Experts of a small language model.
Size: vocabulary 8192, 67.6M parameters.
Experts: 128 squared ReLU neurons an expert, 2 picks a token, a sigmoid router, a shared expert of 128 neurons.
Training: a variant of Adam for the experts, 671M tokens, 8867 steps.
Below are experts of layer 7 (counted from 0) of a mixture-of-experts language model. Rows are named router (the router's row for the expert), down (a neuron's output weights, with its number) and show model dimensions 112-167. Each number is 200 + 20 x the weight over its row's rms, rounded and kept within 0 to 999.
Before each expert's rows: a language model's description of what the expert responds to. This comes from a sample of Wikipedia text that the model never trained on.

# expert 21
What it handles: Capital letters and letter pairs inside acronyms and codes, e.g. country codes, US state abbreviations, MF/DF positions in sports tables.
router,235,205,188,198,201,205,190,194,200,215,214,87,200,181,190,193,210,206,163,207,207,205,205,224,205,259,174,214,200,203,177,197,193,226,186,207,180,189,182,192,193,180,207,191,187,212,201,200,186,190,208,214,196,195,197,245
down2,207,180,222,214,195,195,181,157,209,192,217,208,208,173,190,182,191,210,198,208,204,200,230,221,191,244,193,195,182,223,213,188,226,212,182,201,212,201,226,202,211,208,168,191,215,186,199,178,216,226,189,197,210,224,201,202
down3,217,190,190,205,234,209,204,202,208,193,232,213,150,177,215,177,178,230,189,223,193,199,237,178,218,176,222,193,167,185,251,212,177,195,200,192,164,190,222,194,213,181,203,178,198,193,175,209,215,204,179,179,190,156,219,226
down4,214,196,188,174,227,177,194,219,221,212,192,164,214,210,207,202,197,188,200,146,155,204,209,178,147,183,190,184,202,219,211,184,201,198,181,182,216,194,204,181,217,177,221,228,191,193,183,154,210,165,244,231,237,163,220,232
down5,204,170,181,224,177,188,186,204,171,223,189,223,188,189,229,196,229,190,164,177,181,196,210,173,174,209,192,194,214,191,238,174,220,205,191,250,229,250,221,202,200,220,206,230,185,177,223,144,173,221,221,188,218,185,210,193
down6,239,201,220,183,180,175,172,169,172,192,181,182,202,210,167,191,185,186,198,177,187,193,174,199,180,195,224,199,230,198,184,189,224,200,174,203,196,212,184,204,146,206,195,167,197,206,198,204,192,232,202,201,217,187,229,156
down7,179,204,235,207,233,198,207,184,177,193,208,185,211,164,234,190,221,218,197,216,206,213,226,176,225,186,198,175,193,187,214,202,214,222,213,202,192,152,203,181,219,220,204,222,201,160,189,199,228,203,219,224,196,201,175,218
down8,161,217,176,189,190,191,201,214,189,221,174,191,203,169,205,190,184,182,186,183,195,174,242,200,183,231,183,171,215,191,205,177,190,170,221,163,214,206,211,196,178,186,203,204,188,220,187,168,183,210,194,214,192,188,177,178
down9,187,196,221,232,211,185,190,210,194,204,165,213,191,197,196,209,172,213,175,217,215,175,212,259,140,198,177,201,219,166,190,225,204,204,201,199,194,219,196,233,219,215,209,203,199,193,194,209,195,184,211,205,215,200,174,238
down10,203,199,240,201,163,206,160,199,242,222,213,178,203,195,208,190,146,227,215,206,186,191,230,183,183,216,199,190,223,169,176,174,208,210,186,204,208,204,221,197,178,151,226,204,219,220,218,182,205,234,177,207,185,191,226,153
down11,222,171,191,210,213,192,208,193,205,211,190,192,214,193,182,223,151,185,164,163,214,231,208,203,177,174,177,188,196,218,187,187,194,192,169,187,205,183,194,198,207,210,179,210,194,195,162,187,227,233,214,191,245,174,188,220
down12,173,234,160,197,214,184,210,204,167,191,195,209,197,185,211,201,185,202,186,207,223,218,189,196,207,194,217,220,200,187,200,174,232,157,191,198,219,200,169,200,174,216,228,223,224,215,171,214,203,184,214,244,217,200,176,189
down13,215,243,202,191,179,162,219,177,189,195,226,187,168,239,227,189,203,197,209,187,219,196,212,183,203,179,215,205,188,205,193,181,149,193,204,171,210,200,218,190,176,176,212,215,198,218,184,197,206,181,244,190,227,200,217,237
down14,195,163,179,189,221,233,197,206,217,222,242,181,190,171,183,232,194,211,186,194,210,226,205,205,214,211,217,217,204,187,198,164,184,211,223,199,195,174,200,207,197,201,162,201,214,178,215,174,204,187,198,204,221,190,190,228
down15,227,208,222,205,197,192,218,221,197,228,175,199,197,190,209,226,216,205,203,193,207,221,211,188,200,193,206,178,162,211,218,196,192,237,152,180,204,197,211,224,170,206,223,175,200,215,194,210,188,190,198,222,190,210,201,229
down16,190,241,204,250,238,163,209,219,202,196,211,190,185,209,216,193,215,224,179,189,241,230,196,165,196,198,209,184,228,181,195,185,161,178,190,179,235,195,252,228,225,194,195,167,201,168,221,186,199,206,197,193,209,196,214,214
down17,190,185,229,186,197,201,181,182,218,243,181,203,208,199,173,193,228,234,192,193,218,193,214,184,211,213,211,199,194,213,182,207,178,197,195,168,214,226,196,201,197,201,166,220,216,234,182,195,234,201,164,226,209,190,213,174
down18,183,211,184,190,202,222,208,234,207,187,191,190,202,206,247,193,216,193,210,205,221,214,220,198,168,196,184,214,176,157,236,181,185,159,204,191,193,222,251,205,201,217,162,210,197,175,177,178,217,190,204,218,190,143,220,181
down19,208,202,202,203,197,211,194,181,195,201,203,200,217,242,203,185,213,200,228,178,222,200,188,210,210,196,206,217,193,199,185,202,171,183,250,212,201,214,214,228,211,215,210,212,213,229,179,220,201,199,242,197,217,210,199,177
down20,205,213,191,214,175,207,166,161,195,220,203,195,191,211,219,212,189,192,204,202,196,166,189,208,171,182,144,177,197,156,224,201,197,204,229,214,200,203,199,192,239,215,217,213,172,187,171,195,208,215,196,214,242,209,194,218
down21,178,222,182,194,204,195,172,207,237,230,168,199,231,186,190,218,188,190,228,232,193,203,190,200,176,234,210,212,180,201,161,199,206,223,252,222,195,227,215,223,172,184,192,199,192,192,160,216,216,191,182,220,159,206,222,213
down22,185,220,207,188,213,223,192,200,193,182,211,194,223,213,203,214,180,190,224,176,199,167,182,202,188,175,214,198,227,228,194,146,210,195,175,203,184,221,196,183,201,192,228,200,242,204,206,224,169,207,238,207,185,214,214,215
down23,178,248,173,232,225,177,194,241,204,217,218,178,215,253,207,185,227,203,174,210,213,185,197,226,208,182,215,173,226,189,183,214,195,198,181,221,199,175,201,202,194,200,236,195,191,198,202,229,213,219,229,183,178,194,189,203
down24,228,171,157,210,210,184,216,198,226,170,198,170,201,203,168,230,201,224,200,190,183,185,189,182,208,234,222,217,230,212,198,193,219,165,174,157,190,206,199,204,199,192,228,185,203,205,206,217,202,214,162,228,228,199,235,247
down25,208,190,229,217,223,174,211,178,198,193,203,167,209,220,177,164,197,199,199,186,191,226,190,215,237,195,206,238,240,197,165,212,193,209,184,175,176,211,228,178,191,199,212,224,211,218,194,203,166,211,191,185,207,233,199,193
down26,180,174,201,171,213,190,199,171,207,200,174,209,210,176,241,190,195,181,223,193,224,158,187,205,182,163,185,206,222,204,206,213,230,201,195,208,232,175,219,171,240,214,201,204,193,191,189,168,189,188,222,196,230,235,176,215
down27,204,199,194,216,198,233,123,202,219,209,178,198,222,180,207,212,172,195,221,171,171,197,192,161,196,181,189,177,194,208,224,201,159,205,202,194,200,200,184,196,158,199,208,180,255,196,184,176,209,236,186,184,238,186,211,213
down28,202,150,230,215,206,217,233,168,162,182,205,156,211,204,186,191,201,165,221,179,216,228,184,196,224,202,206,199,198,182,154,181,215,172,218,206,199,224,223,206,172,215,151,206,197,180,193,207,183,153,206,159,187,192,154,177
down29,184,187,232,198,194,183,169,185,185,210,218,212,182,200,189,197,206,220,173,214,168,191,187,156,200,198,218,220,197,197,203,184,194,214,227,185,208,226,220,194,167,179,217,206,181,195,186,215,188,216,253,207,233,178,182,166
down30,209,222,192,211,204,171,204,190,185,181,199,197,232,166,207,196,205,180,235,198,165,187,167,163,200,167,201,186,189,219,186,221,188,218,199,199,193,218,221,218,214,228,199,234,194,191,210,165,205,192,190,208,196,223,175,231
down31,177,186,211,155,222,203,194,193,179,190,193,186,179,189,210,179,188,219,205,250,241,193,206,190,177,178,185,207,200,188,214,216,192,204,172,217,190,185,198,216,195,221,186,202,182,175,200,205,218,184,225,207,153,200,176,216
down32,189,176,181,227,220,163,215,197,192,184,195,158,179,225,185,177,187,232,189,183,211,216,196,224,205,232,194,202,207,216,170,193,192,182,227,226,193,212,209,221,183,204,235,237,189,202,243,194,222,165,208,184,195,186,210,193
down33,198,218,168,221,197,180,203,184,185,182,216,206,180,227,197,180,211,177,220,175,214,237,195,166,205,215,250,203,198,178,185,190,198,197,190,199,224,200,216,203,231,203,178,217,195,227,184,186,207,197,221,200,191,199,200,190
down34,152,202,195,244,201,194,195,215,205,207,182,222,210,218,214,180,182,208,218,191,192,165,233,210,192,172,192,221,170,193,209,183,165,193,210,221,237,181,204,198,188,174,196,231,216,181,190,192,208,193,181,188,171,169,201,210
down35,200,239,173,176,214,198,188,166,229,245,182,184,190,173,199,204,268,179,198,208,199,192,193,175,212,193,193,197,200,187,203,181,194,196,182,160,192,205,173,232,198,206,235,228,159,196,182,218,182,210,173,223,181,169,185,207
down36,186,230,164,184,220,178,218,188,200,196,221,208,237,207,211,166,198,172,162,212,211,188,192,181,191,192,231,212,185,191,176,248,202,192,190,195,165,239,226,237,192,233,216,206,200,178,232,174,214,215,201,202,223,206,188,211
down37,183,216,176,181,244,181,209,195,207,177,186,197,193,177,221,214,194,187,234,234,200,175,191,178,218,181,201,195,210,208,185,213,235,209,175,174,196,211,223,194,194,223,181,207,201,182,170,200,230,231,160,221,199,198,196,195
down38,183,175,226,184,181,156,225,204,170,194,215,237,220,182,190,199,211,208,191,165,204,186,178,172,226,191,212,214,205,200,190,176,187,202,190,183,185,189,200,190,190,204,179,218,201,209,221,211,191,219,202,193,196,200,224,172
down39,180,178,176,210,210,191,211,191,229,219,189,214,193,217,197,197,224,193,182,199,196,181,198,224,178,185,220,189,217,199,203,209,210,208,169,193,218,200,229,203,183,186,221,185,198,226,234,201,201,181,223,227,173,235,186,197
down40,186,198,161,238,190,204,220,214,199,222,195,249,204,183,204,240,210,237,191,198,199,209,180,217,200,178,196,213,179,205,212,215,183,174,196,212,241,225,220,221,202,168,232,211,195,189,173,215,204,187,191,178,235,187,179,185
down41,201,269,147,220,193,191,229,192,237,213,211,184,201,146,212,216,163,177,207,194,190,222,217,193,187,171,198,191,180,172,185,224,218,190,209,197,178,188,214,191,184,182,181,204,206,168,181,157,192,184,221,198,218,232,191,181
down42,221,178,217,210,212,200,208,194,181,213,184,192,226,194,224,188,184,197,182,179,206,220,202,214,205,230,224,182,184,219,232,225,208,232,183,160,200,183,203,225,189,199,197,241,185,210,205,241,209,219,232,236,192,203,191,172
down43,214,183,214,154,214,212,223,202,198,215,188,165,200,189,192,179,192,201,198,278,221,209,223,180,169,169,198,218,191,177,209,207,203,209,160,221,204,193,206,210,197,182,209,199,193,221,182,196,238,187,221,203,182,197,217,210
down44,233,233,201,195,211,209,227,198,169,217,185,154,172,201,182,189,182,181,195,194,191,195,190,242,186,229,193,205,199,227,214,215,205,238,178,226,203,186,175,230,173,203,191,220,228,221,184,219,191,210,219,209,208,192,227,182
down45,208,233,205,197,199,215,194,190,207,201,175,164,150,215,189,194,199,218,189,192,173,246,176,201,204,188,222,205,174,210,201,205,215,207,224,180,201,203,199,240,166,197,202,195,229,213,204,182,215,178,205,191,222,217,230,171
down46,152,220,189,191,217,207,235,203,178,171,205,237,202,207,198,163,223,159,237,196,182,203,185,200,198,188,152,190,202,192,216,204,177,197,190,190,195,200,204,221,167,210,170,188,198,191,216,185,198,239,162,187,180,190,200,187
down47,185,202,202,198,209,199,196,212,219,227,193,176,213,210,211,207,191,217,193,219,165,218,197,191,181,175,244,196,207,222,201,157,211,187,211,138,196,201,215,192,216,141,223,187,180,176,193,232,169,170,222,227,218,166,181,219
down48,220,218,194,202,162,193,202,174,225,193,213,204,185,213,222,218,192,188,187,206,191,214,184,223,196,184,178,182,215,196,197,203,184,223,182,213,171,198,184,228,183,184,203,239,182,202,181,182,196,196,224,213,212,193,179,214
down49,194,190,212,194,177,191,204,199,225,218,208,182,195,208,219,203,196,222,216,212,183,190,206,204,166,169,187,217,190,196,231,183,195,221,179,177,207,212,196,180,205,215,196,240,181,199,232,205,202,143,225,231,206,210,196,204
down50,188,185,190,216,200,192,181,213,216,190,191,235,225,191,200,171,206,205,219,185,187,221,184,213,219,188,191,210,227,211,191,190,223,190,223,217,220,190,224,172,197,219,201,186,165,179,206,194,179,192,214,166,196,209,217,220
down51,186,193,174,181,239,200,191,189,155,203,202,215,194,156,212,178,195,196,225,222,205,221,215,178,220,203,185,186,194,213,227,214,188,217,214,187,208,209,213,184,201,188,179,212,193,181,176,196,195,218,193,208,191,144,184,223
down52,177,196,181,215,200,185,201,159,167,214,159,236,185,191,228,203,218,197,205,179,187,204,172,250,206,202,202,171,205,194,222,204,171,211,210,198,194,226,168,221,196,215,219,235,214,221,212,202,173,208,203,213,223,232,177,222
down53,204,235,206,214,178,202,256,213,158,224,236,203,239,169,204,198,194,204,199,158,228,237,213,182,221,184,186,226,206,159,172,153,185,239,190,208,217,205,178,201,192,211,228,219,227,211,199,173,212,207,215,193,206,193,182,166
down54,192,165,192,182,226,181,155,202,188,221,217,180,162,213,218,213,190,221,217,207,199,195,174,212,202,194,183,179,198,188,205,196,174,195,218,212,204,189,200,241,155,192,166,196,206,216,205,192,192,200,217,185,160,229,211,211
down55,199,191,204,186,202,185,210,230,199,200,206,227,211,188,182,200,204,210,197,184,185,219,172,171,213,196,185,194,203,211,165,213,207,204,184,167,180,197,189,200,212,189,190,199,162,194,180,199,215,262,187,186,194,177,226,160
down56,186,211,181,219,193,215,202,175,177,197,203,183,204,212,195,202,224,211,203,231,221,187,197,191,248,219,208,203,202,211,189,161,199,188,202,193,217,210,196,210,195,198,208,223,189,182,223,179,212,200,246,236,225,184,190,207
down57,252,195,202,199,167,183,181,195,170,176,211,211,200,205,162,205,162,196,214,193,186,220,207,203,199,194,206,189,214,204,203,227,177,208,191,191,193,232,206,214,189,172,201,188,221,238,199,190,223,172,184,202,197,222,239,185
down58,202,145,186,200,193,219,179,203,203,172,206,205,219,191,208,203,170,169,209,204,207,201,210,172,189,194,187,178,198,171,187,161,171,183,218,160,185,189,176,211,201,204,187,205,205,212,179,204,194,214,177,208,236,214,195,186
down59,217,192,184,181,193,194,206,194,202,237,224,185,195,224,170,179,202,182,233,236,207,197,225,189,173,195,208,214,191,221,200,168,212,193,207,174,199,193,233,175,214,219,166,205,218,206,200,228,198,187,184,220,191,183,188,186